config.toml
num_hidden_layers = 8
hidden_size = 256
n_experts = 192
experts_per_token = 3
d_expert = 128
d_shared_expert = 128
hidden_act = "gelu"
moe_layers = [2, 3, 4, 5, 6, 7]
router_score = "sigmoid"
normalize_top_k = true
routed_scale = 1.0
balance_loss = 0.00156
balance_bias = true
shared_expert_gate = true
init_std_router = 0.0161
lr_router = 0.00073
num_attention_heads = 4
num_key_value_heads = 4
head_dim = 64
vocab_size = 9266
norm = "rmsnorm"
norm_place = "pre"
norm_eps = 1e-06
positions = "learned"
qk_norm = false
attn_scale = 0.125
tie_word_embeddings = false
parallel_block = false
init = "normal"
init_std_qkv = 0.0312
init_std_o = 0.00782
init_std_up = 0.0312
init_std_down = 0.00782
optimizer = "adamw"
learning_rate = 0.00157
beta1 = 0.95
beta2 = 0.95
weight_decay = 0.21
lr_head = 0.00992
max_grad_norm = 1.0
warmup_steps = 239
schedule = "wsd"
decay_fraction = 0.732
decay_shape = "linear"
final_lr_fraction = 0.0
batch_tokens = 131072
max_seq_len = 256
doc_mask = true
train_tokens = 534900000
max_steps = 4081
dataset = "wikipedia_en"
Below are experts of layer 5 (counted from 0) of a mixture-of-experts language model. Rows are named up (a neuron's input weights, with its number) and show model dimensions 0-255. Each number is 128 + 32 x the weight over its row's rms, rounded and kept within 0 to 255. Numbers have three digits each.
Before each expert's rows: a language model's description of what the expert responds to. This comes from a sample of Wikipedia text that the model never trained on.

# expert 29
Description: Infinitive to and modal or auxiliary verbs plus not, right before a verb, e.g. forced to, would, could, does not.
up0:115102134160129102046118105149086172107129129093128083158123080066110133110109129107106105172177143160159146108103177139111072081171095092126139219106090154144112125146161096140102121134112145119135128108172088135102137202126074152102111046104134175113148125192137153170053145068071135193148138073147156143129088081135130159139122177164106142173154131186117118093106186113091156108139160134115131126146161121183112121099164147200175086134162108047142077138126084161141144156091130090147094121128134101094141122192153150140141178186086118137123194103085100128082134145095169096103095079141143116192081146169110163127153121102148150129075120188095132127148127106126121079120195121094115090134106096110127100125149144179096119160163065139070137129131130136145118143176138
up1:125113155051083120082177166092115129168127128133145077124133175083110132138161101155081116189089140145043166117107094104140150142123175163077073189084150121118161134116133166133127119180151118145094114143092130072140100144104178140127150152122147065153163131182192158148125199156192137135160111175110065164163114153116139123147114142113155114088225162107105114160111121115069111084088139099137100128095094111168077107063129151217148108129140089088093086127087158122161121159150110115111147123149107114133149140089121103121123163158094087114174109099146172154109150145137114178166162205139084101092126111156138158136167116153071111114180185141125122220173164088105125136124112135134198127142150138131120146142102137151096118142141085139136171110155161102183153131062093
up2:138109137107136106149098181106186163107083124136093083069092077132116123104116099076105127124158118156070105129141132088134103147160094147188119126163092112118112222113083172057143156127107116164111100132150061074115143112127146179099185165150149184168111101128175118199140123196177130140142110099116217133081088153064118156120135177123179119145150129167116122176072080130159106159145155120126136112146084109134126160132140136112169106126140116097154123157130083099113081100165123111148076163132137130110088103091131134075162134108175158139131122102138111090193110094145093079148105143122143174155175110060101121156189091158144110143118182119121097116093111138115140134141000103150100087127121123053142198125131098156120115104082100109124152137082145126120132140191108
up3:135139163150129125164116122116141109072088129121109086094105116047102128120070131140118104103157109143091123141131163097134130160113099169141128135097113142142127172116099121096104130132142153116118116142126152136138150181118156100134069154073100161167148129110166069182148080163140107104137124065140156098105120147090100124106171124165139070101059107135119178153103073141177071095145155174163125122118037034154169135119125170194157127121128153088155119116101134105106049136117138145146112106171163184160142175122100086108123164126175168074143116141137152205162127128182116126105178164101190130128152144052112070122126164164146124097146157036129099156090117108104108142130113120167168148105143111113125153163073118107041152165100163143208035138146100132173129123134141
up4:129138116120123122154084115116098135152154162137133109107116088119109157120083165109109124094150105139147133139134118118137128119142156148098142085176181159135091089108094114071069137171110097105133136160145179181095116082135141142106130169112123101158112126144154116145184129171120123124103125167073166143166160139167133110120133192126136058120195201159146101101132083135160113101125130091123132135140090101133112101110061198141159156118125051080116175143126241214145191129053150184122192167109141096104130116119148178075086121130097151130119137135078089133178162141153049192176125168110113152101143149089194114179135152136080126150164137154135077193106163082110072089133168138144156081154118165154115150154081097121090110150114121093124147113097127169187138162151085
up5:147163087075136143137122217114114139171134161170154169091142158136093090152120186150115128091102122150123087134099122108124169121165136163134130184109104136106088131144112145106145116109173188095160117183104180097094138160112133124113058127118081139144120094141138088160143160149131165154153082126096139159119180168081175127158136118139110026144129095152149098130212214136124115097133109149042108141134182143099155129127108155101148079136122106202124177147143149101214178103115131125115143135123123096161114091097061177145102097225167176136118111214204116099156123117132103086091131091137142142098118158162171091135079184116121102177122142168155134154132163093109106167145155116144102140126122142091107177161149224160100138150110120148102126134116098142121138130139157
up6:137105092051128113155106138091122128099151139107133065128140157079090131087063155095138103076148092131183138123117114121160137138120119142141128137120159103119123122087143121113122126132176080144151115110124198095120102120113140047134160162088134057190162189200113066113221182132128124152146125139098119145100126156053109146141141163130120131119099149042166111135076167117095177116141104207134068114080093105117058161131144146099121087144154095146103164109110147139126110164104095156165113110142107154118114115071143163136103128149110127110164121056160157162116086122183132155090153137147072179137093132171085147146074120084159147102153108144131154123121137082127136145123077176130138149124139099187154135147103209173130122110195186101085120169185049166136125111116163

# expert 37
Description: Middle pieces of unusual proper names and species names, often al, ol, ap endings, like Sed-al-ia, Pim-lic-o, Brachyp-el-ma.
up0:143113137168204203149124129117078207151088094088131165092108178100142116151112119118074159132113127109126095087093124170094167096110091065208093144069113122076190191121184127162165140126150148099110126130153220135122056119129131112060136120172149167148158138120115151158141097151151158061158125154171133119118144104117153108082097121145060123152130118141109101027158183113119142126129131135110122146186166145150153108126124143132076175164150172203112144090178085098132130171095152112057113119141126141145160100128112131146101107166144110182133104140168116098112133115191096146136167148155082096173080087033153150088080088148152104114128092063143149105159122148110109104154159106113134163126123122097108142098162128153122137171109120144180134093150175136110122105139134
up1:114120130103114112186144100142091079119137095115092182143165083132160116112145101089150101149072153153127114095116095095130108090147124192164181156121155105049073140090088178063092156115090130134167131140166127111160146094139080118146121129191128106126134109154109097137097131096130111123087120127144148123161049168083193160067065109153193158080123086139154166087132164089151127179106126152160157137100180143116144155145160212083144113083072140064182090121163138131123188098141164173060057153147127112133096090114087096131131144133165102117138133120110065168170153138097122104123116151133174149120083101132080135119122117088105097087080173157112134142104117096113113147153043181082087169138153140145099131177057118113113137120149102098140144089148111104131129135119205
up2:172162137094142165146072143133045120115123110148125143064148181133152143112147149091095110121135104099133100193120136115144155163148121125147048123063125139151074090120116116143128104141153204090093177138132117144117077063114155121089195107146058131145142160070057126131183140148167147124161130122131089111138134113082105164140162072191145103121118117119152122132136103107163161060053178123111109078143133141094137104151091126145179098098200166089087144124104104119155127138081135067129180073104120154136162104149116165150179081173096102126141120107177104093131135140192144160139251078132108116089093130137160104109153119150101144120174138114036180125175120155148162129144146092088123161135098120104091111156143109133100178124167172156126144126120165143120098150118097
up3:148127126101139066136145134112064114160153140113148155117095133077074112123154134149153143098149104124160112117129203149144161117101125141131112124045121148135121116129160158151123123157089153126109147159106119186124124075104124153128130076098171063092138129137103103142082124136129097065127062146080100138189188096137146124085100126086110091157154135118148102125196154126091117130097112171132149138123157136080079168120081161100143101116115111115133104151123127139186119196135119096107096153134184088113076114170138154147175123180166089141059133155128030121160167158112137120106166099134127162121126122062170087121089112190125063166176142164156116128086124163150088109172073056116195122178153024117060164169104071140115146117088175168107159123097126117137092130097091
up4:082118076056219134112073133081139141155096128168145174127135117092125129152176110103110147140123128153155108104110151158122071137223089169111108150205166088155135154097125152115173125107183163113174135154186149113143155145128180163185167237130138137133088128151129136139095188091136160130121152079150131083105101143050163053175070141119129161124134108115143134136046116081082083135153149073122179142117154170113108127130167140067125104123159163184107113084133124099156140140168139154108113166079147120082162106134117145105128157117125135187078176127166176145158135130134144135090066098132192148116147118085112086142160106122151124150136083125141122165118100138206110072152150124101090094112105145067122123147146137145126084097087127100094099101143121143149089135153141
up5:078154116127185100151123137120124168149103090065099136091079173087098148086108130132092103159112126139151137132136159201078088122140043134134131141134143129159133113118105142104147090098158172056165095117050142134139194128097127068086083150093105173194157149114111114206175106121143138083131164098141078088125117130084227139143085163126140119157098140152133129153151160086095160135132139164064139117130148106088088111149133143080132153098137113097131133073158182155164130154086139206115099150128153111127208132145125129171148109137162124144052130131223145132149118135117103122071083157117144136152080156126090139174082098100154120038127144132097086111108102134094154124163159144113122107113097150113112108084099201134139140137114136114136082096176061107168153146106152
up6:160112139137171142118097104150099116135134073161147138115080149070092142089159183096131110095126139136102096116105136114118116125104098192130112135123161095138141128180136152139135160128110093150104166116131164190150144069162080163152099078198156112053086087132133122175077139129125120089097116167094118116144098085125077081055103078121140107114211113086111134128126135163136126128083138197130144183119137165131106149135061137165117133091101124168108137147108102138160099138088115139102063150190144107086133130174074050092135147123110230136136148164087103079180139091130158148137113086158146128101187137082106150119105096177117137105107133118150101115129120125060125099141110112114134187159193023112100151235115110123102117119093106166122183122115161090135116112146108

# expert 33
Description: Capitalized first pieces of place and proper names, often after of, in or at, or opening list items: R(ijeka), Ath(ens), Cal(igula).
up4:109110135051142134085111139085103143091174134121128073114152104077149125179126083089173130140121116114126113135101092156147132137132150139180020187088150104147148148132132102110124170236133122133125120115136146093152070165104185164093182140138109022122101133120106114110105124099137123134184112136099085148115098125118132080157118144185115171079197125102139141116140172135107127114176222160124128122145122097138065111104160172082133155147126108104118139066124176087184211126138137183115114153102132142103146106110161122115168088181145135170106136197149120166144159161133117158117163158123057145138089133120119124180130123167187153107219136133116083110147107098141090087139104134103094106118091146143132113133104141201107149159133144148134075070178128103143116171149151
up5:105107163096114139136106115133083105072118108100143182140135174128150133086114120151135065132197131104131127139100098115118172112123160146112131068121131165131076146129163114125103087113119152096147148120173085116183109067138115132121110141184158143115087158115119130057149165163104200139206137164117187082176156141099089109128099136136197162175070084138163117089087164147135110149100144135104130140115123171120136171137111132113108138134107101194169144176052058152130137104134122097105137155127108138126157080136126181149083199168123049076136132185109188132105132122179119090070098110091166064135062092164057184176095121098156160172051137069117132119106126160085138145111116112120134144108050091108149142129133145139126146090100170089123142101087132170106134115114163
up6:161120103172074084118118100108149136081167174171092193080126125164085112123100088151105103140076099130089103165127107090149095120162129185107154094188097131148119098136118098065136134194128082089108145111164101135106132111114131186120154132094113110160137077121148140107062167097107166141132137192125125118169085128130189156108150138154152114132110126115196062064137080141138123089154114073183131143144209151168147169120083116071147118170114176085136167142114190133162151058142073119166158122116124080146120088113140118082164116101145146083128120086124097133168140081146061156087122117130118108161170086154138118061178046184179128122138152167061113128074114149166149144171122128128084080103145139126094158115120146097102089074127150122096135115114135116098127078175119
up7:113134143156123103119170136123130132080133091115157143105080171124127160036107101147164123091100140116088113158141125097146124073135109143137123169059106127103082101128147119169127119160119105084073156136118114146072144116121103130097117103139053106088164071129083065128169128115113115098128164133175189127131123096149116147125138099158083039137161060104071122172172159094089104135117101081132204158121174141160159179137144131108112133123135159137142185091088144120126118080144142168161166122093162111162178138118076126060157095116104116088119151123071131170190129167163140115057159196093179088110070126156147144115115162174195157187137124031157134075160109134150100135159147121100177124163145141200140165149113132150108159135106160146062139108128103159158135118104141
up8:110125113180092070104157143113141120144197127159128204126137101092074109152091109122134177099126122136125142112161150152148133128132123129118147117149079165091167198122083153113156147115159127134147145124114111146123095118146077094141138173141134155150164140097103115190198148051133098148103088118098132099075107119113090079096109180107137120121089165122171131130093173090144123120104145074090178105197142106148155124119112115081151102114138112131120048102128081084137179143154031165100097093146101146178161166134086149169135096112150142102102114091109113121173080136162103124060129086156114149076172133120091145082170156116165163204093175147127132127112152143125072153145154153165096107099094105099155151167150075084072097057128127124158129054061145075094083137163071
up9:093131164163137167157145089098107191110097122165104141138080108134085154079100102131156119133091113119133112123082097118139111109103061134198184097166131142092118144137160124120079132151149116115134131126173160143153127133138097128092149175132149142150103069124145087106086052140113099106136115101118144122158151127096106069073164154151175109160170066140141125153153126089059120140142119177124163142069128137121173122131130130066111138136148155120155092109134124061127124134148155144076141150159096160157080077126161108127088091075213194222116173159145108128175129133146096103088145169089151070127109125090135133134078116174184175090073096099134090107170071135147136063163147109054104110137074154151167129130059180174088133119072153134105081098166080158147098107150145
up10:135135149072133130167103124133108147149145128133128193093106114159117129123140117109123125139159090112157077128123159090164111108140073158114152131143091145120109112069147167137081107105129133127154097130075099070116098144154079156137184102140102128107150117166187109140151073165129160115121136172063083134096168125183147096125189065137156153149101179145139124143101161107197151041133065129153107089150168145157140100162161127140166171136120174122150118128154110174113127143094102116136133174119051127171108166162015105135116106194200159135129106140113033145143124042149092158102146100156043148147179131188103140065128107117139113119113109124121116125092117140079117111179130124130080022130159160166136113103137146188127150153107117127106122079140146169100078111113120

# expert 53
Description: Word-final suffix pieces forming plurals or abstract nouns, often before punctuation, e.g. -es, -ation, -ism, -ities, -ments.
up0:109155152162107158115078129089141134114120147106129207118111118198110108145116099097091106181131122127131097118172123102117104192049140172106126196171143140115063208137155103164136192090137158149153140135144136121133200144166120123090150100110188163120176118092175197159094123179135143183106146103227115100132125193136120125106078099157184128134155125175132112153125102143120070187092118148158156170137115129140149135166134163144156130132153121153039136060154115154132066100146151234115092127172151169092097066085156098144145132123101158099107135159165149114174139130117123128115133159138133091126089155152106159130143151131141121120101092134099084136123143117144112130092067066061143131179141166159134100102117104120170121127153116139144110100118074070149092171079124
up1:067103062073132133143117129068146112127147148140180118114112161087074162129131137187141193137148125175108120110114131111125072136152118147108129166136122123129075131104084164154124093179149130181181125136100114137061112131117119157096148171139114114128153188136169164107145174129159194121129137156164177161177085149146135142135093098124142088115193155117176056133109113144147105135089164091159106107255145143161158146138084163085140067088096095103108107106138165150148139118111117137115116125104155127099094086135074112101108075139071168126074127125056136156138157127095134116137122140165155140120134103065153112138130168215061070149072183173141133139135201164115116078139076110108111167167149122180122131147105091148088114129150143130158168107104178083108168173157136
up2:145107178059091125108101117191104078100137080110120137089162080150094182139142119135138085125195127098149076154129160161106146119155140084115097100146098096138058148118092128162147103109139165054121088117138134107088055109156147118200147102129119112120143162086048163122213146114117182101125098167118133127138165103150065130187125145175147132118112130110151081085078161098134105092148150123141147118154131143169086167139132104124053180096170082148098093123141135109165106132104049125167130089099112156117130131167107142146137123150065161121115083118145093114134122162139135129155115123052167175123120119156092146156157125155143154082112246073120131138083132121178164154206132142095127131077135146129122124149176167170163130089115180112157089110127069141083111126131165
up3:099133134091148122164125135112115148133122168130182138177129127140109107104093116141146132165126130200093163151138150202095087105173134154145101095135133136130139123150111171089115139105121102125136101136141145076174173108086092103137134089130184150153132161185144145127187171136127148091111125175126142116123008181188096180071070094109101125088165114081131094065132131085090122130100115092103154141140149118181157118107130153086101106112069143077145085121137136162154126134127120172139098148125140138164121097132135136113143165035175137078070156131086125096122162124122137080078116172126137106121161114105154073127154114198106173151119173151147121178105174127056131111132107159167111112164216066105151177126081133162155157070098147134187139169041112129153095098161176
up4:149079155162088068098110124126127131110124116152089111134132081131131111181136137138117129159188074158153127140177106109132172168114101150146177159137133122131174109118159135128106075176174112122101098156061101141124128097155198115113084173118146108152093150204130124180180113148087131105115157060083105058185106108119180116121108148044121163074122161156138130118132140104174106135170106129107165147129134111105138131080122126121111063154112144077097089154094161161154156145112140138156143090157116150126095159168150169120149194141123155135070158113161125134127105105164079108109106128065092168209136159166159061186119133159113136092104191134064107127087096125105140146168090148170088049094108110140138170096173145160124174149147127118137066135201136118158068095187154
up5:180136123092091133098081112178175105103119126132118159158138139188111151131139157018106065136116137119126140101077128067115130162143159109119087146167100067137081123152158055099105152131099155130079124114204115084125155126208179082171128127153141143136113142142108092112143099093170152110130101129134158093185118175161159142182145132127126140121055113166165131100124105128146085100084146160119139151113160119153142171077083156104117135106110182161130052161164098125163133150180126153186116133135136121147102115148155143125156117131140142113094133139071162140089171138139116135072081140074146184113121129133113158093203117139087193140101143057113217144103093179152127129117105112059100135142157190143196130109166126130172090067136179101128129114100084178123109096104155
up6:125108190173094138169109103101130210090154119068206109125115126120102095145154113143097146152140127124154145139143136148145212122105145157129170132167113119147147102164167174078066139160118108128084098118184128109160123143141174092146121188128155143117071091207170134186112118130077158091117139047136156101123133097097076064121111134068134112106190082168145155123142140123119126162185138161167159144117128110117124147085122107127100134130109148140100077143158148164115136126136199114171106114187146164091134122204158164149119209117128225169098152113115147128093112113146097130127082171072142154191175139107165145135139145123145161155132164052129107103127023093163107082147135154154154113155097076109139165118121084181144112111123133147120096134167137141109125121172110

# expert 27
Description: Pieces of non-English names, especially letters with diacritics such as ö, ø, ä, and the fragments after them: Ö(z)dilek, Kö(l)ling, Öre(br)o.
up0:167140144190140118170129096064200087068121126173103159138208101107103100101137126177134073124130115141128163132129155173132143075138122163104113128155139057160147145074100128138104245103123121176107168171163139196169154090134121095139101111134098129068151171148143121179172195108113114196149141176171164129118156169161174128103114126102084122138186167117126084153108115146127102046120147097103142115121086082142136155055147124148098070131113126126071133158160118104166118077128108096164096107134102100114052140127144116058090196162146152112133139160124146143120157131145119112080120149074115137111196148162121121132092224154154123097094141153148148120140145082131122122120101135069159093152162113126115135153155119178170109130156142100093101145081140132145082091133126
up1:100119153104184125089117115126102141186174157131078174128095140072093160145187138137102137134237116118095132145101136115149122158155135066153146141041128159135183107121111159131114125129178124079075145121117137144067140103216145159148114061122115145086124188100119152153107107156184111116147131094107107135166112183134155107094135059132113084110115110114104118082187170086142170119093185190078159131083175104182140168095128131177103179059135147165163102131111145074149124146159123152106134100172147199099151121136126140159137124177114121134140146161180094095107091111145141083157145111126119109138136150104135159095138139111088200065151116086134114161159169183102132164137162140167105129132115166135138142155171072104163175141079157149121130164150061101166111067144112
up2:121106078144063116147160088079104143075127122134204115088125094119097030178143057103131115114143131104142077119135145176210094197203089074130120132141109130100154164068202143144141173140162056112148122198075157098145110083145141118131168140084092175075158111133143096080110143163144099157128126095151130056133126127081150103142143143047137130132143131132105123120142142120141084126116115153130164159116167115132078109106145113157113160081155099131174145097113140093134103153108124060077113113149115104144133146128096121082112168153087180182097135157139132084137107141064189110095131043172105146083191153128109084099139115161153191120129129125147079089143182168125101098166145058113113102125126128138153138107144121106119109138090086090106156129142143106162146102148128
up3:147109135123130181110107148088103139159086169158195092072112108116097088133163159169117164124142136124091063143141106117156118162156108114124134194211160141169103098141135091092067144142122132128153108182106165129164089121142167127136098142063121083054137092129139105171099096145064128176170140149125142132138124125122207109143143141126142112046159155171049087135129121120234102093129134134097155109114180109108194116115099121096134116112168084160128086109149167113143154150174167062134138131121115167082122080128172135082138136160096161160121133125135092126091115155100115105126141104138094179137176150147145156044143152144082210119132135159148088158115179166168129080124147114144109099132083065119139134086172149178188094113128134100075136098097131161126129139191084
up4:130088169162097124132125069112199173104130109101181128145141116129111101152096137146086191181091141122152073098119120134174123172127121137118137065132130097119103148073135146107126115107177188039140131188150106136128126131110149110120173249092096148110117114163143114141163176079145135096094101144090060155141139172103129100198155148127108167152124089095151155134190188171062097129103114116097121132104097133151074131109144094122132143116103176110103141116152077079143114082135146087145108147089140117119125152130129197085139168114081174147205134154071169089148142120077149159030099109128136118139147091179132112110148152139164078161173133080090145165113124104140083073150132141055146166119104106084120161085135107151077105114136111115108137105181128106078134104123121
up5:193135104039172195130135123142128105097135123058122108180119133121094118144112135131112064138102118133094181075102128097116106118095143144135150139129150113096148127111138122149127086162162115130153102133172113126068132104088159102121148194172135083067140183187099082104106160146092132051145120119177175116123155112132139095140144234073106131093224156153079139118120171107166091065128157164145094124112093139039052072143156110083149081115176116094066181106142151080159115139079107138121131120168134137149150116099153137149121198124103089171148122125107215130130109162156085096155080162124122131105135182124152141125158150133150082189149160146107144100131152111145150119139110163106119111091109101100126130131108104127099148163103167110068092196133099129140123118096122
up6:108097097174075133130105142129131156131081109106132142127149155138061179104114143113141162072131115169078080192087149112125113112148097097121099070156163125120106130105183193112144200150091173120122160105119107120116081117135130134163100169134156081128110124126169188173164156104091075134123094138169114176079117126091078050099128135178150135139142072114169087195080123145074081138147117094108151084101126124132145152116082090168109189141166115137144122110127119126132106123119102098136145140119163162112179075106060131095149166129164211112163119144135127162181110085129159170114118027148173109120153152086114106102109134130136124087151129116090154165149118134173161061144138162077170169139168062114156147190151156183098107141183159106102182166143135112090093098118081

# expert 28
Description: Word-initial or middle fragments of longer words, such as Pre, Sloven, ograph, Histor, often in taxonomy boxes and proper names.
up0:181145135097123138101145158128163054138112098146131122138105078101134086135126162105126179179136156134160155192098141174144064100168116081138178083053120166137135055137093121153097164109137081116137101092091151145169134125119091125107142140127119191116112090145096079111170122154153157168162132146149112135139133104114126159174147099099109102089118141182130084128108148116072109168143103115138192152138133113126133091121103144109111164120129101114115160118168157103156171173120079161085104172126111173188132202126160050129140096137127070107046116146128131111114100055192117145109141128091165156128082081116112167099151103144103197126161123169102146116155131170140154073181146123153162133098166201145056172198170121159109159109148050105147183138082126147162126078148163
up1:178146104045111138185129136178200136123176094138090161109177159144083139144109191051198192161143107146115100178144163148081101101198130162148089111149121138078124107101130094147136114135087104142133140150159175105163114133110147106087144176158113135170090133081105100116107146177156078140147107126075092139143129177106116090108097173157146162104085117151126138092142115128112184087076146109104131118136155131105093188172105147125121141121107123097112179156086147120146121140188122165116118099083105123192145114112146153033126112180153069107131123124146142140080115125144144150144164126138126114096062127151079158082148161135117135053140064150112080132091092133137156162150105114167056133114129141139106107169189184131164134168091160123064079130197109180078127118119135
up2:114136082221140100123127117129138153135101135156139202119155078127176078138183145142066118181119132146106182138140091125116124073167181194150189147155130113178148117198162106114093146089103154129119109136126149183106189114090116121097176148158182148116099109144079116137101094118088146123160119105099109097158144098128132094119178162083137160107100099191153173171187115079074116132120151181150197135137136181152149122111105075159097159149050093093110094143116138080086160157151153105141079104163136114165151103116139115196086093082132101081086114164098119134092131157104123170130130124131141132126110114115155145122110151106092129046125116144147139150068090145073082151151085115179099138144102132094154130088239093140102156086097129154174126145093152151126094144150092
up3:157061163164148120155167137151145116081115124145102145104121086080106132180096120104172123106157111157087191128105147067132141117132112121118188128207144122154145217165079089118160117143108127145167117139139082137126092122099106165132156154155139141182098124150117163177075125127138159141116075154087113150128113146149038208066071113129169114116126086089166083169160116114076135135152092108129118179124091163205109119079128144180132164122097106163123128121135138083138143148057125114089122114153109100161084104123148155108033136110178118133163154152137129125118183121181129190117179171140122181130116130059157136125114079144143126106115168107081134131148051138102118061165149160170150131137120145109154172137129096163128083114119108109190138099155074169111113081196140
up4:119067108148096119145109184113117153105088075098125116159134121154082131126143169124134071126127114123044058098175151080131140180135092192132140180169153128108101076112120097195114168136175141102157092105130115116118226131150158150132110127097169108152105161164146096107148093137152197071130055133163164150080114118149186153123131068110140183167132126148124140109127138131114129130140098088068140180102126154157100084109148149169113122116077192121152097056179097105139198140128111136194129067061139137160105116135110097110169089097148094159108149159121164133175149128135142097086095160094122166064141168151125124128123103176125180118077090156167115127103057098124094146152121142141085131125153107135130164139155169132088085168130144103139082158168048142115097158099141
up5:105124145130112149133159177158152073111084162127211161083099143096084125083112174103111196148121110163160153133095167135078063125127094159138164122131144120157118129166123122142129187078127182156092090121171106143167107120127091064145123127105150097139128145149127149129152121116157121143079090108119119134208179157130130122091149091203103068170142133150071116135128133095097095146107104108115087094128167077091167085124080144132155204136161154108116112123108168168128159102131081187146161131116170120199144085177123154149125127109124093183110172118121098143120145082100077120116102129111129083096137063179135142112116188116097157130159132080061120088125121167093100114175146129123168125139140111149189143156133096189164062137073214108100083126100139139148086096040118
up6:173080060141105118114113139112133123092168116125147123187132078165112151094104132102124119080089131069067087137130128104129148149157134124174135131098144182123111146089092125156227169173171133169156121121183086197096126128099093102127203136077131109102078131113034091090128152154140107183176113155153138180167161130088076146116106097156100113154106107086143039152124119071099140207136088089128119159116129122143141114092114118155072158105111102110165122149075125069138165165131147118135189138064109101164063161137148084170133140137180141158084182142131143101142168126151138166086098064120075133091092076083177129111131066133147142107116131134148096099203108156099114127173125146146112153150074170140080122166137125144102124110112161120136153105120115155123103110142110